config.yaml
hidden_size: 224
normalize_top_k: false
balance_bias: false
vocab_size: 14032
norm_place: "pre"
norm_eps: 1e-05
rope_theta: 10000.0
rope_fraction: 0.5
beta1: 0.95
beta2: 0.95
weight_decay: 0.093
warmup_steps: 472
batch_tokens: 65536
train_tokens: 467100000
Below are experts of layer 4 (counted from 0) of a mixture-of-experts language model. Rows are named router (the router's row for the expert), up (a neuron's input weights, with its number), down (a neuron's output weights, with its number) and show model dimensions 0-223. Each number is 500 + 40 x the weight over its row's rms, rounded and kept within 0 to 999. Numbers have three digits each.
After each expert's rows: a language model's description of what the expert responds to. This comes from a sample of Wikipedia text that the model never trained on.

# expert 42
router:526541524514569440494481554494420566460514533506531485530481463451459546472533539499508569482512488508468475538552486490495501491532447490504501569485464545463419516441468497490551516498480511545515555431518480527427560497528460472567520488526483529494438477454543479481514480517466505524536462474469511526513497499556593529583506489494468534423555570540453516592469490472502574446456513504493486471512487481457494505509504496409535474430466484409496597490529532483479504427529534478493438575468498464469504535533490480466499453452534525512488473473502461482390513558484503498552529524427525529464555415521476486463569586426460442400546507516507524459516479552448561549551
up0:519476555507429450440526521411500507516421513518511534476520514524460602492547441514491531514471499443449528424523528631557513562503461421476495496450491549488525529522501486586502485524499461477534495451537603490506514476429486520483518543484483510516449497500407498619537492513522514489501468576552461510507484506489528543443589474504495477456512457556523544464531553520525497468504472466468462568490499555461442474526522601436538574533500529441478502540553545447458477532472498499550513479551473425540508423503444503497534474513458555499527449527494481482519619460497457460440488496529562487481464510549470432472534509531484491509499509508503543545492472550496529503486
down0:465480493471494529523568455479497491485460522453504477512516389524543535466532540535384426521444538540505464580495450587558535535514554508468452501493553441421577512552530487511474543525489516530471444516517530486483530541464463462496498503432440527557558552407498513515488502501521472443494478495473520522536507470484459547602449551521512471580520490549537524505456491439532521490451501461578523520517495490498515503483474561516474506472446500500533466531552436535584503470621495487489528509531402490528480503440552457430472423455468435481429461486490484502522565496503448514535578470511560514503457488483502486473474446482436502485565530497533489544487567532466513469493
up1:548496526493459431508580430543496426507492478523471536504544514549512625439482489505462550513500530525532470513514434502467481513516499467447580514501452527486538511550481443510457473541426429547449576541495557517477505545484472494433512510508502542442481566515539492548538486481483479471524566487469525567577495510459438485388447470417502487512535530515483565473527507476483504445569556444535506437470507518499430541509529506474489527574503532408569520473469577509493537471509546519512487454527545431501461472489513534407487451498434498454534482511522449447517467511523531540453421535468491535495540453471536482556489522488429501530499447539440537467494578478503551486477
down1:499510419498460483515610462497533453430554525501496473493515500574575547450529512526486504515477490563486522499452459536498534474466559555437510508537516571491545472450490508500510428496489516527436434512472556519465435488481450477466485466557529507549542536579546455533404506491522478527500519472452568509508472530477502508461465560558547506482507525454526519528537469477528539512569539507473451447493545410499428545469396362490532429476458515502497435478533494532515455507453457524476416485523490521451470514498500434444489495537511474514521542437503472511533522515565503486476516510519623519453435508488495505521529453518486519606511447543555490569483525494513509494537
up2:495508540473533436518504488459523565543478508540506574488438530517535450464515509507461573503470489524537419495499487499458486523507434513496483511450480530509519510509507533553538497485475480466519507450510455565439526523448426543447514499531519612488439518514514552452457498532505549377455511493580482484575468531481508484488493412472482520513543382495457557512491464512528507510439458472520441494451484580561540509505504491402532495416458476493484475507476493529480608502444493510513599526518491496516525531527569477519472579504472554431571547493533482533450528548454514414570497450525524454488499517430526467508496529516494461540493571486514562473463546468560459524516
down2:596529513392480500582508431509544436491423499495486534511524498540541523465521516494488522555516496491479526552484462464422490544459544547444465488463476546501507528474504512511528495438478435462476575492605469469558530499484496468526528505560520465464486470529515462470546496487523525499495546477514620578537464515458525531516490546453486490463509534496539540512514486485513433518576498469473502478500504544505459457534506474514516505565484472561476502565531462569519497447481519515546470494504545462520539532518452497503542468475546505519440480520439565525456511472485547408530606459376444507452503530530447496445425477476496426550492433483529491506459472532491629466453
up3:511471446441530476549489493479458470464461439497503532536481527484513468416465536546524504540533528486541540423522495532491573585484476499537464505503544512509505504523485614493566449480453528479466535426486518530475527573549488499460516500486426535485413461472491480554495526512516474505559508477461508418450524478475428486429448573529457478490526454553532519501476441523538508508510554539401471557552573515497533476552488550500525567484442541522508487478527485422492484448468430487468494526474479430526517530489459570419476502461530475551464595494486555532489509512469582518449527528496468493485492516444515540543513519534518548449490518462399559465515483602502586510486
down3:468509538430520440516487351544536544558511450503503529472525528496511478536521535457502506500421478503503534495536482431452525492456531494491580466495467552530562557442579547486510544517519491459496526516493494491538525441470509456597506479378474505508476476448476486520457527559455555432457496531572512523529481470546454466435476554492515534507532480505481485501519432455570544577517496439552465486463510484581510487510398507564446482478513481498595474466534524549468535525461431483462519553453506515435499478522470512493567501454494506462439553552477471555565455523467545451463518553517480463509522525469524526530545474487500497477509569508462570492463489431497479482571
It responds to: Consonant pieces after prefixes. Single consonants or short stems, especially f and c, after a word start, e.g. Frank-f-urt, Ben-f-ica, def, conf.

# expert 24
router:466542436464509530528473491487510546465479516573457545475535510552487545530565509510517504451521523410499451506461556484486496569485461461586508560475502436461477498483495480538507450537438444549461522497492462506483533527514504426483521465521437459553412509477555522514484464435494470472495546465442487498443490513512501534481462455467497502477478510533549485598506538552519527427450494515501544481506542442520556435494582523409513512422448542495417553490542494518508531496486432454513468550555489506567563479442473418488470546521592461446561560513489515421499514558490527553465498495498514540439509506550432432409519531497534460442500473542538529486537492485500529532580
up0:453538528524486504493437509525542493538488473575521437489531411456490567528505538526514502511450535507483520582495547483547558428517496480489474452448544538485503521482563490483550466467539524532504569536500524487496484453530507502513481496509449497453522514486471472528427467498536511504564451430526525543484438495495483483494526521494389491492461559506562564498476493456473548483523425510478528467525567482574608433528457518522491520615562462481472553460495575500533398480617476484513471513491476508525528453510542520542400529435485570464508467484507412508487535569513478461481518469537525517448561567471480397508507482502474539570534512517483514425514515505472479524466
down0:461546531453478492422452492514499502461543571474460487451523540427511518543513574476504545486490584502475451574510525495495484401565460524453521557505504504463496507450566437586557492483601455486492542490512509433421453507524503526488476472499469487458454473445516469439409470490510494463511461497529485505492468526439549495406529488572525515458598432482461500507416559471483530544479469486499520499477499501570619541489485517493447423496493408509472526463447488538509464428572449483513532503535539473481532477494520468505440528489521573539503502525516520508565460510541487512424487502561535557548460509476554509521503477539491520529564522528493494511559464498486563448514
up1:512582468482507484403483481451402502553577487514497488477476503479495519533545548522507473474468505478470515552439546531466467504491530554520440499478492516484541555513471483478545424598524498541491476483457451551367485470575510486435519521503451464473490533498546447498484507494478474487448421511499412441481462518516564529572511431605520471480475545514483499539512521508564452468546441576443526511510574508462500497522558527582517486536503573489559516432478533514434511492535468463537510547442544491427523415520474472586566482453580511492522498484474483505527537519543527495475446514529526563518488494546472447506518535506515443478534487502503456436500490447481448496541
down1:551535464480524486534511539474473501506512496474553549482556456515559472540504527512527446477455496485485572528522507517551388506468440485442493503567551550489572563491585448462556463485609515503568522463538498503452546529484457520486485539459504522526472493513470522427576580502537542484433549527588491481511523449483468470439517552475496479502531460491457515530514478467428503415490478495484450498460552465467542465488448528503532512504515443479501474423513575495495519455568422490457451521473512493524469514553565473429593482550560482534515466525490484431485475484524453525539458501567504555494402483494532467468469436503479572508472456499485548456550480495461428566531
up2:490534448510504507494513517532501489497489525477470504478501505503478589434548504483487545475560478545520516538499528528557517467405491499540516498480497504429446492485459502436551570411546535523456601562492522540448498572443456497466525506543526472524518514539437448446625496497517502499462561497549437472483581501546509564524506418538496514474439557524524439524496526481554473466477611459435514495487437515532413446487457556515488488452501518517564495482461435538510522474474493499541465491577460477459528451461487482508547455499494493484579501536496467468492501506487556482550486524494492551493496595378469445499540506479496522427494501528522395479516514489477517507574
down2:444515485523476510500543534476524458473454536503523501431465491463485520517482565476483581476545536539503539557533493569558511448474484472532596484448463558512519510471534461509461531558534505504472503438509478492496558557457498564465559544525495523491503462470463526433515499444543526511528553524473399547478472549545483506476502537485494530503505450480602447472504491447461547504425506566491473541443446438429477441551437570465442508487495473525540521521511527515451608512484480494497553469482509474463402517614447515520486487461499449526565587519448523545532530513438417481545495521455567556491508494436448517502549507506497514523472510525514442431454537457434490525504
up3:511473443483515448486413592506529517494528465417570529568473516530497546488500514473489539543540496563517518490550488499534454608505555454541518467518501553481474432533495517504552509519473527466524511557492478478492461561405502442430516463517450481506493492512585538515475490438478460533485524428493461526483430466476522504462460385505490536489478525605508495527535546578515494453472501505480457459512468483466529502499558472463473480454449483472524562488545551491497468454576407509464524558565560520435496519426510465476542524493523527503539487476523517523515488573509509489498450530442496584430528450480607490470443490484445437469521523462506513483465523539511542516407
down3:430474513539505509513453498443485508435561481585520481386508543518542550455400542537537494515501575491483493514514467478423500552495510524530510466503528540463476447525481486513455536483506474577479515499491578536517489397537517543544476458470506519491479508496510524485522466488487536537547418521490566465505512506494462504596460478549498530462476458453458529504524496538527566452459460450528498474492443460502525449453470440510460521573496513550423559566514526492465503493499452568552574463514528556459494546486464500494529550502479538498524507518434522485491393518519462483442513621499443425448545481457461485547523457499484504536457431577537494563453529544534430506516
It responds to: Physical description words. Common nouns and adjectives describing colour, shape, material or place in species and building descriptions, e.g. water, gray, cornice, broad.

# expert 4
router:540526480464530451494524525440475505463476455539491550532482502477457515485516535528467497511584551436469480525436543477504485512463448506513488550501464546482503554554493505512550432477458512503419504446492431570492518580511460438448517514555465514480454462544554582569434478417407520447557502550515537596462516461542567444470493480500513484444517528502484486492530546525551512460514495547471551454563529573470496495561571498449574464462449495471465465531544509516460473472527564510518483569468470496520541486489427444465504501477605465472567542485481460488523512548500545523446443524499511451476550515521480519469486606511428467478440505554446511541499509501459518573506
up0:493507497493505546487536449504494520521484505520468503516444555582492534535475499474525523479544530486458456450499531492516501566497507594522538559487514489496522519537487458498502498471436465569492511572498476488304528502525518414526543465478433536471457487535494484485562505495509514501536567550485492506565508514487511526486398517428502505512456613538500514580403549497445528460466459491466477493509412518566566524530560508529539502454508463482464526517503446529497534510504517487511501512530480514480473439462533456493471552450515507495519514497483535462537508585479422520596492470535476496555544513457453475429551489563538496533449463450569577417508466523488494540450
down0:460479538526483421519488532503551558447501498483536491421507447454517488518478521452516504606528517555545470519424464475503511487473524515516563533528524503500519497479487491526504512443529572482520488566475563478491443497478536490478547504469442491568486449513469541527524550493526466502494530502508474450470494465450448456543414425462518511524467440505428504522411537553454513479402499504503470506493420484547540530491442453502465474483464440474509601507534508495533502509427557476551480459547508561515607555501556507496460478499426484490482484536512499530515461456543539425555524520570499477473487453462498575459547476508505555497528547579637522448487513538579478454465
up1:477538507485471504491453578514468506525453520529516512440453556476491497497510439502488489512508516448499541544512501546482455495483526523581411584460566466499547540534477434522544571532421463530455490614504503509453461395560430488553504471518467434420504463557512565563491479457483430516487447528446489513473563500485473539502535495515538486478497463624503541509497529418575486498484472548463492492463545454510541561459524543483539558458472533484495512515478563536506485457520486502539466513476498472547520484446375528467529518501532467486478593476437529529511563491474495454508540491491500520489490433490428477506513483502566426465519487475463520533503473474533573577536
down1:466514470447531445527562441530486505539502449486502470482483534506468498482467536516481464547522504501603481461487523497426454464633563508509519581524570442569587513494560452442466509482456537517474518563529545454470456541477470467510534466476478482546453539416520477533504531541441526464501439483517528462418507543503467562463479490522498497507473452491517459506472471488467547488493479582521535547484508576542582520497484472504537565467457549484545487572524524526484540571492526498539475481427418493543468485481445512391465544415528477502517508520484584509438472518503496599522484457552491487476487470472583467491511463517565481491512460463543441503477473499520507445448
up2:525578594553468447555489533532428503527560429477451582462482519468461495404490489523510499543470472553478490469503465532499500496456480501467514459402499465512515487499553614442522455484505448509486476476563548599524454519531451549486513477509503425547472531540476529488497487415507429458520495566501465587588601527558499486480510457594469505518503476521538525526487532545462504499524446478485542535511500508525502480513554573520501548468416467453490493512508511525473489490499544469481580509466467467479491482481495468435450483550500493439506456442496492502520492589420475499547536535538531458491534522534528477433533556448477500542450576470466516477547502559448486487484
down2:438436558479544487496545468496500457551493528448477466533492516522425565544461525463498484558458526538520514592563470472496478504463460495459486464520490513545504465554495475539505498488468521535452542526543501441536546501507373450498461550582519441480507475540533499536507472522463529530495496524468570475547513482467526490517479422561538587522513473541466498455556540496532447511471518470487445486504496498436518497462458507549537472516505466517509499414500512526561522579477551507465482476468466526470529534487496471500561555557482514494540448494464460628554421523491552535560460468569446449531569508466479434466514440530521452502508491519496454457515627419470424498458
up3:569478488546442494472533484445431654490419493517463517480451534500484493424527480497463543425448474513416431497494560513437546547449554513514571480449503449516466512542525560511482476478484573552532457467511544509532476532564492504537504547551453549501505537470506545490555433512487485526472436506493470417484534530536426502488480450489465487453513518500521482489482525454484539454536442430456538474401530476544514466441488481464480501534511508450499512499595515428510548426431490535499469509477540510464474487533543513498458501485452558563540498443545480486487471547520482573560536461476617504466511538553538490519479547522471526508487562494490506546561526494550488491514
down3:450403446485526495463452506485500483485500443506469458411515512568410445512515416500500521573522482504535445516536476575609467445470532483448445532533564471482588470416548485479446513531475529486495543535453561532479517478532509518543464562591518496589442502433510458490511507527543463556489498516536542470473513530509435511521471515414535549486513428543564509532463545436489527484560454528539528460511511489523492476551456548404449515538510443496498492521459522516469499507484488447483514429509550526496531504506493476511490490499510545527463485551481551530443493407513480501532534520505473505475567564481545514536550510509410478461587485523490501499456479559534569451515
It responds to: Infobox value separators. Separators right before a value in infoboxes and tables, such as ": " after Land or Date, " | " before scores, "of" before years.

# expert 0
router:506521429503531503523486496456465565427475477531500502514526503486502533503608517535411524457531527390458423552501511447502545572528466531546483565492471513465473524544408510505526478547496552524490531474496367557508505508487481468470481509555523523504527497559538540572491491461522505447568528425528481529476503493495545491517466482491468508503546521508481440471525464554528549403474500512454501434566582496549488471476484531446505512477465486510455555505468470495548498481457457502525548572481437480525509535516404484485517476475489441449520535481518443462483545513509552520440526490473586437430481483544420528435470569478492475505443525549458565500465455508499561578515
up0:576495521525514453483500518530385517533495522476468543553507532464554531519519551502494477439517518549453447541530512496522467530400453495523463502523536418463506539542508474494498497543440513471461508512511452569530501520480498493489540535562548459377444441511628498548470493508471496495520491489520528480472542496534521506484530511550492520506516467535505477470460501501510488457471556504556499511577525455480492531459507517486526503457505535457522501495539428515515479463496492472471489532482556568639480567483466473377494413484590448490533553492530444506432483542473478563465480549500531452515530434531478486519525495476443541559425485492511481523611505427501464453561
down0:488443544467501435500448451479534536559468531516485442492520488507539496431546481496465432527477472542516489469528539438516558487400478510504527429506525518506508433484516454340522518477512537490511567582508462428521459505560494486459414565563521489492499514500555556478495511531501547537508421495489492566493513467489463473470526464397570533581482456463526537440431481465472550516467499443545434547473455518500460503510480482437460461525482531450485515499563580487560493455480467506454483459519551466525497425484485511508553496511462496550523501523443463479451559516504480525576539494499536496562510535487594510505595541466501496504541494561543460527543494463526498520538
up1:453534487499496514479518527513519465504457443552462505540496490445458457466519533539429493602533611515496491503537464549508398495505496523523460503507490521464464495521501496564492529493462490481455474528475461552457474505507539585477571523511484525488520510543513472575605525559430514531576568414486529485560526518459528467521504483430517450516518501510483509500512505513548511525468431525479468479461553464630561482528525510481542475477447545490466510484534489474439460546472512513578491527504527439462471523476508445473586448512537423479555605478529559526483455508450547474454562545563515484410529465508464485398486493529516507478585515520515536506466506443515545471510
down1:545539566581452497521430499483471515518482505520513499554518475473535464432505417437485498536463502414470531585540489565472463463512566479494488526543526531533500462470499489478542500496564459494542484558417530540508586450477499480597507490502422489466500540561490505511481461514509465448483507539455484451573493464440506512510503485518514519507536473479500497465461518476524413517424469551527484602532447451522480478494507506461499562471599489521504496464481460520475483479515372428565557565508518554514488483485506512457429500447465488497463517573490492461442575501445498542487545498455454429516508524508557441533551524485483556532477563420474513460551520561464491558495
up2:508516523510433462511489475473507450450477481496467529532535495483483519508507472584412508437523526571473462455564456499471518514518447486544469515529505511472445468568471528488479514454441507510480460491494454539435478571482561528591573467559514480487462483522598449559486467495505503536543533464500505499428530471457489468430480495556429430463521524494491504558512481538530499437430557516425476465590522515501506489475575503537482470458386493554513500516489499432454550476459498538524507440486486493468531497550576530508502514475498552450510507438522515553477503526485532572472534527366500521520498445482435491468415517525522529452547547554517557424476516504460553570479
down2:569524523503545533456409461509510520542506432562486511548379457451537520525511413491472595540535437499535539592549522505496504488536507463514492519476440521492503529462511504539481485456516553472499481487512520467528515525510493482405494461407475576473495462555471509467438433488483486418455480526522490401473433556494493496508481570512457510436506560530498491535492470490496491461465492538502499552441503536441430554485497479531463510537497528439442553538473485558469513530527619553518516546578514530546481463489513473551449495464513616469521512472475469501525553521534532465494467510520464510569534546492528519507494524504578481463434517420498475574460492523484516507545
up3:521539498491539392522455603494471501473511478541483553441487498494559495465469481477492497520472568532532459505478517485495498481514581522471538549530580438492450561504457483512520537470448523541454486412519436536451499467520495550559542483585493490473536544458494481476469521480501467510512460451415521449500546505495528433524507440486548470495470511542482465542550549501565607525450522504491565462492427459489525465529583474473487439503463486500467534453564476453468490487473510496534518598560495454510451550538435436454486451486547467479499473465520463501503495545443507536543438501434538543407451388501502462517544536423528522449507465495493481534483478506548545452553
down3:523468567493477574520559445532533546560484495531462463516474524445541501483502545484490486566544542529482428509480505459538481465444556582533502518485492460521500457517508468547410504463520534538569514517486477494465439572501509409478473498470488530570503561540527533440528483463479451464457470503551513496555550454565476485485476432431481553564571465436474469462446501502450504510446467455477459537469415464525529499475546608513472508541475545496515502504471550529447487499519372533491527436482525448462596524511502576534535460465485527541527476493417458493513565433538477499507445548487498485440465503528506524573536466530532519507526537436487437501523524481511445471540
It responds to: Sports result table cells. Line breaks, pipes and numbers inside sports results and tables, especially football scorer lines like Ginter 23' and baseball pitcher records.

# expert 11
router:531538444492529470514437529499477522505479490529501536521511488523461563460577546558482557441517526513482396540483488478517511562555410514540486535462473503494508515501420566536520431523389495483427474477505456553494495461473450403528487510553483491525446449574468616529478423431470477445554496434521515550497567492514534481480506474538512513492533496524531509474543529494557495424508511546477503419524537487553507520499517483428518470468384531460447567472527546541508528479478453503517545526519459507562488541454426482490490496460541414441500535532522395454431528522491517489515502493500518473467536509531473497449476576490503438502517552536484511478512508516525558549489
up0:497559467494485466415524541481529440520495438581510493525528482479493478479498523561440508626502503528471501525491448542479511587502547438541449441482506545540502512496461497535496429523539552449468526487453495547511600431479558549494474513505413484482446576499514543537533466515428443472490487461450453481496497527483523545471441502520488517484470541543502497502545527568511451537535549482575487540438430514506491507539519522457517495537519577478451510510557600490473443457581563531602520478485461465569464390475480517471490542520588511453527522498528508437452493512491465507535512523522498465467512433506539413500476475497523468500503495514539505434515501554533488572507
down0:551522515508452374510451518537481475479460467536423536497492540539455518511501524505473518555555524537556476509408491501443529556444484497520522441509523503529498503508555466519526526532470552444483523585526487521491472494512557479567522519460448535489443483475496528514515481495492467456498477489508551473473625440469387454524499511517502542549557556500574510484496475495510524465458499477524552488428452516504458529494462486534521556469486559456545488425488443486536500485486531531510502418464521498569495505518471506431510444463535491477515535548504457512506499486504475529535469485531493586587548467492593472581593499496446467481476458458467348461551509539514446538463
up1:556560506531448446429471475481492489402469471551447554551437583507484496470541533500500507517490566504432476531502523503521548586500510542502408519443500490477411584550482564504558464491456471541511520487464497599494507540496457495512506509540480569450520500544508527534493501519523486472519545529505414541455511534548517499594471506488429487457534471490497547525494501448467516493438454511449531434496566538518558445553523503491563538522464495464431456460574435477452446530535558513566501540475502479509483495527535488452429480447547488488529541459537528396457545533502539557522546559499515512485484471491450459467531549499408471481489450485505564511487528518478524532565
down1:484511557541532526512501529503447491461509520482485514527470492547575528446477555546468503563486527510443552502434513476452536486550499496436516515457574493492478469516521469519488547514474561427522599523475501531471489510498497532524520563463530548412492488587555442474498510437453516550484469522528566457511498466520455492533454493562524495486456498476468514453530518454528477566517500547569567531489517420423510559493416474511509505547462429503451524522512515581486395558456482511537508471487574490437447479499506577517568474528535513550532474528458401535496423441572440499494538478511448418463478484501522497486528464527481545459437436446563532501515518552522473446474
up2:511605505455412483469475508454517469506496482602482474487465516511471514448523497545440564482528551553563518491507495518483510490547450544500476472394512515458482527518499495450557443577469500480471516476559452534461525529484504491490526494510520590494510495470507504496515463471533454420522522484523497456512523526515387477513507412415478463496516550558507535520530529534545552507472548616421469530449609481496489505469525512560508448456394555493499474535503497466490451451569500510548472505564529454587476498515514499513555457472606493528515541509497504492479517470441586480486457483575454416435479493484502508490543449514490482510504425448475456486490486494498489499520
down2:518470465487411396589564528448493538387529442516466498585501518478461524515419505504505525515512495564517553396495473411518499532480502559514527532478458508462499422523546532561452499464581509518596500498562512542482531464462541553579491499552471512493565449535458484470512498503502530460492489531483523458538494498538531482469570493540545560501535530537441508528485480459455503540466491457514478536517516425537506531475514539538463482458533526521519515537491505420486379533485502517430469529463490524509484415460546542530403465511433479508502518487479571555517512409543534500553495470476498483531496510555504490464425511465554518516494495465440541452513523519535515484500
up3:545497513469540522470519492437442466446496486476488512453488563521473488512550492500594530479523499501477551497521574562495547543471513448500510503494493428501433476495489505437540529494458544485563556554478559491471541496499495499493494511530413508486460586443528457577510504458453496459489485436517461521445517475537516531468512442554505464476507476518479596494483495460536548464489425407474533485497591524476555481454574462519495473499516485461491544455508445504464589519458430530495422626460451456412554528498509494550501478511517451403504515451526467521460539486505407490570574529504494530417520551571451481501573515510476479547516466488538480519471527497488526527532
down3:538513442545538579488437489497548525465544485449529439506530568535445474577488511546455525445527417483466555479538551473543560465512459537488525518463496479450536487494393477448473467548484518508490546603479537486463531500473454425489472528472566498582502558458503552461522526472534520535486556529538459608408510506508517552399499464517523500495522582516421458554486461503537541459509516446448506437522510441506503455468505521478463548558490498532522534488477444501519573526484458481508537561485521511474477492508493388550508454540486434532511497463484472478469550570521512489515522496516536509454485425488536517553420527496465473544464435555486485518431525506497472532494
It responds to: Table cells and separators. Pipe separators and digits inside numeric tables (league standings, election results, coordinates), such as decimal parts, percent cells and semicolon-separated values.

# expert 52
router:540505425505524445469472533422432516449461429501491481566446509416486495440568517497513550510528526502505456527508567495527544557506435498494471505447507541488464536507480535551511467533425504481473475481467397577545497515500456511441495546533477516523540462563539539526506416499429519466539478412524536496469471517579548500505487471510488466387518513492507533542538529592500481461454448548513520444534595476486535455534537527459553532518467484485471516544522502546441479476510496481519496545505472460480557526512405440509503516467509446445517522470525455482445560507491534526426449475551529496457517487574497503444506578439423476423504522571549513513513505473493509538557
up0:569555479535519531521419497626540483559417504540539490467425546515434556496542480480452513452481556501569403498513494524486441488517500462498507521485506478520420501494492504516484532482460470521512503557479525479454502456520470487488506451561489478515538486503509583491579427460518463449494520536498480509413519490513541518490497481466409459490490515527569515446530505413482474471469432442469502456522561473524539566464552464431476500518444465450487577501457498452566501426524462476492499539508467514482574432528494533501512466428428589504500552467500429479469478509525448483494511561447463550518526429476483516443516485507430482504438482566543520514503545561481447462505
down0:530409525539451529493451528524532440498484536461589527486505458470518433431521439478493543458516541485484445537490524565491511481507511505512525472469489484563479441529514471588473585497552441510477532549563514423458453503464460454491467512527450439527542487488437438521513499529529453526424547476502490505525498492545517459508426510568516537491518483514523511539485536445502473575464494517496470556477453442465463539498503536510483448487508505518594552463362460514436502532532461437520475555535432487394511572486526522512526469543479492520515504536451494516469559461529526398470462556482498529514540469493491566457493497596504495471536545463572559527464522538526437518500
up1:537543521513555536523506492514481467430414472523516456555556583497501499519472613543570490518503474516465466574506479506465503567538503461519558497534516553436475473511487477533558494465516552499464526506476547592554382548557447482478493439500413534478408450485503529481491488527521497496454460509488440503470539529522507530460489507517499493537555446519470540478515500518551497439408555518428422466443462420564618511581480541458454459483456486489524523419454526537458498516428457480544519462461447540578477490490493495499516500494573461482545521582473494533487519503503529465523501448538514514479479453524509502521497475513476477413473490502454471506517549520478507494438
down1:519553472557514512442491472478482490510515485540477482463531511474516462524538545573482528511476478549561459579467522425495459435528520583510471500501575512489440521521498415458512483487493545477550562475482414478595520518540464538490501469433489550437457475498528491471488529524496497424477535435518553537521437538518497541426595517502507541415530466493458478497514525472457561423544506508547552554494496465469576480580544534525424516437489457498500467449488453489515520513491485534538534492501516431449501499500519479456472494607535635523477475502504458509501513479538483555456443546571505470567450501515515516460514496483466547444538431461451480553497530440443537483515
up2:459472519511505447527523496549455505442482473551492509496522590522528502469508486527546506486481475534526485504478535460454556534497487531521573505500495481481447530429455539455493466520517499516508431617485585471535521452526514530442448512514518502457480537506513469460502411495487443477563555423484447477489511518537489499461521633480547526516585529443491503525471574481522547416446485485471517557512500438514580536465521439437530529492487572489488503499542513514585562499434491485504410508550513406493453534460473481532485574529498480552571570533509529452433500519510548423485523489514459512462548418494466477515547504491529521397478552529511520431541518511528492466495
down2:527504469500556525549562528583508493479520498478550573463519535500472546550415458582589499483550518521500465490520445498448513564523488548484575510503534444458545471492512475455462510545537499481490441530514468558640484499530480511484531521544544523518450557449468509497493456482382455578491494508542564426500550473518502371480494520470524507448507561504462506512439486457529446473509511498533525441498501560485443404464479513553440539573491508512531527497447521440525555574440485556547502505433519466491522455477512493555501476523545436459464558524559461495506447460522475499492477470505492522471526526527500431458488493472500441491466456534468506489445534502529451474441
up3:515460408494501470504519515491529527576537517512509535501445470501537495459528573450456561472514518482451492508510464532417431529464513514534598536434494568475473405481535540514546519504440432524512536445536560466457449549515503499546485489494489520582502516558501505517567429501483500471454494472525468503519516577396502433463453466490498437480549609513606549472473547557495466539525474448508546480491442467487543450478511528459573398458433460542469485449557518522486565511500506538455432567496519472440558468470503531512455530484520565496497458468519527478510538539506482467475498495489504479470477485490461533510436448517528528488511544572516512493498503597464481457480
down3:526502486539471566538459549454509493437572474503536527538482441494436454480511444561501496473468496560535564442546473515471575505423518571431520502494529482595513515465572426449506505481565511473546511470461519526565525434502541526538487509446508486483514557466450493453456498539528551541539447557551571534557514445522442570452501460499517536542465475462422512492510470475474462500519529489528474508574492507513444527411484425575497513520495611520503469600458469491501520514501462483488524497423437489414519460577495545520534525521452463489450485474556519476471502467449472479568461494463499524539486491439490485560545468503536415475500524449492499474529517465546474472520
It responds to: Date-preceding spacers. Prepositions, month names, commas and spaces placed just before a year or day number, e.g. in August 2021, on 8 August, January 22, 2005.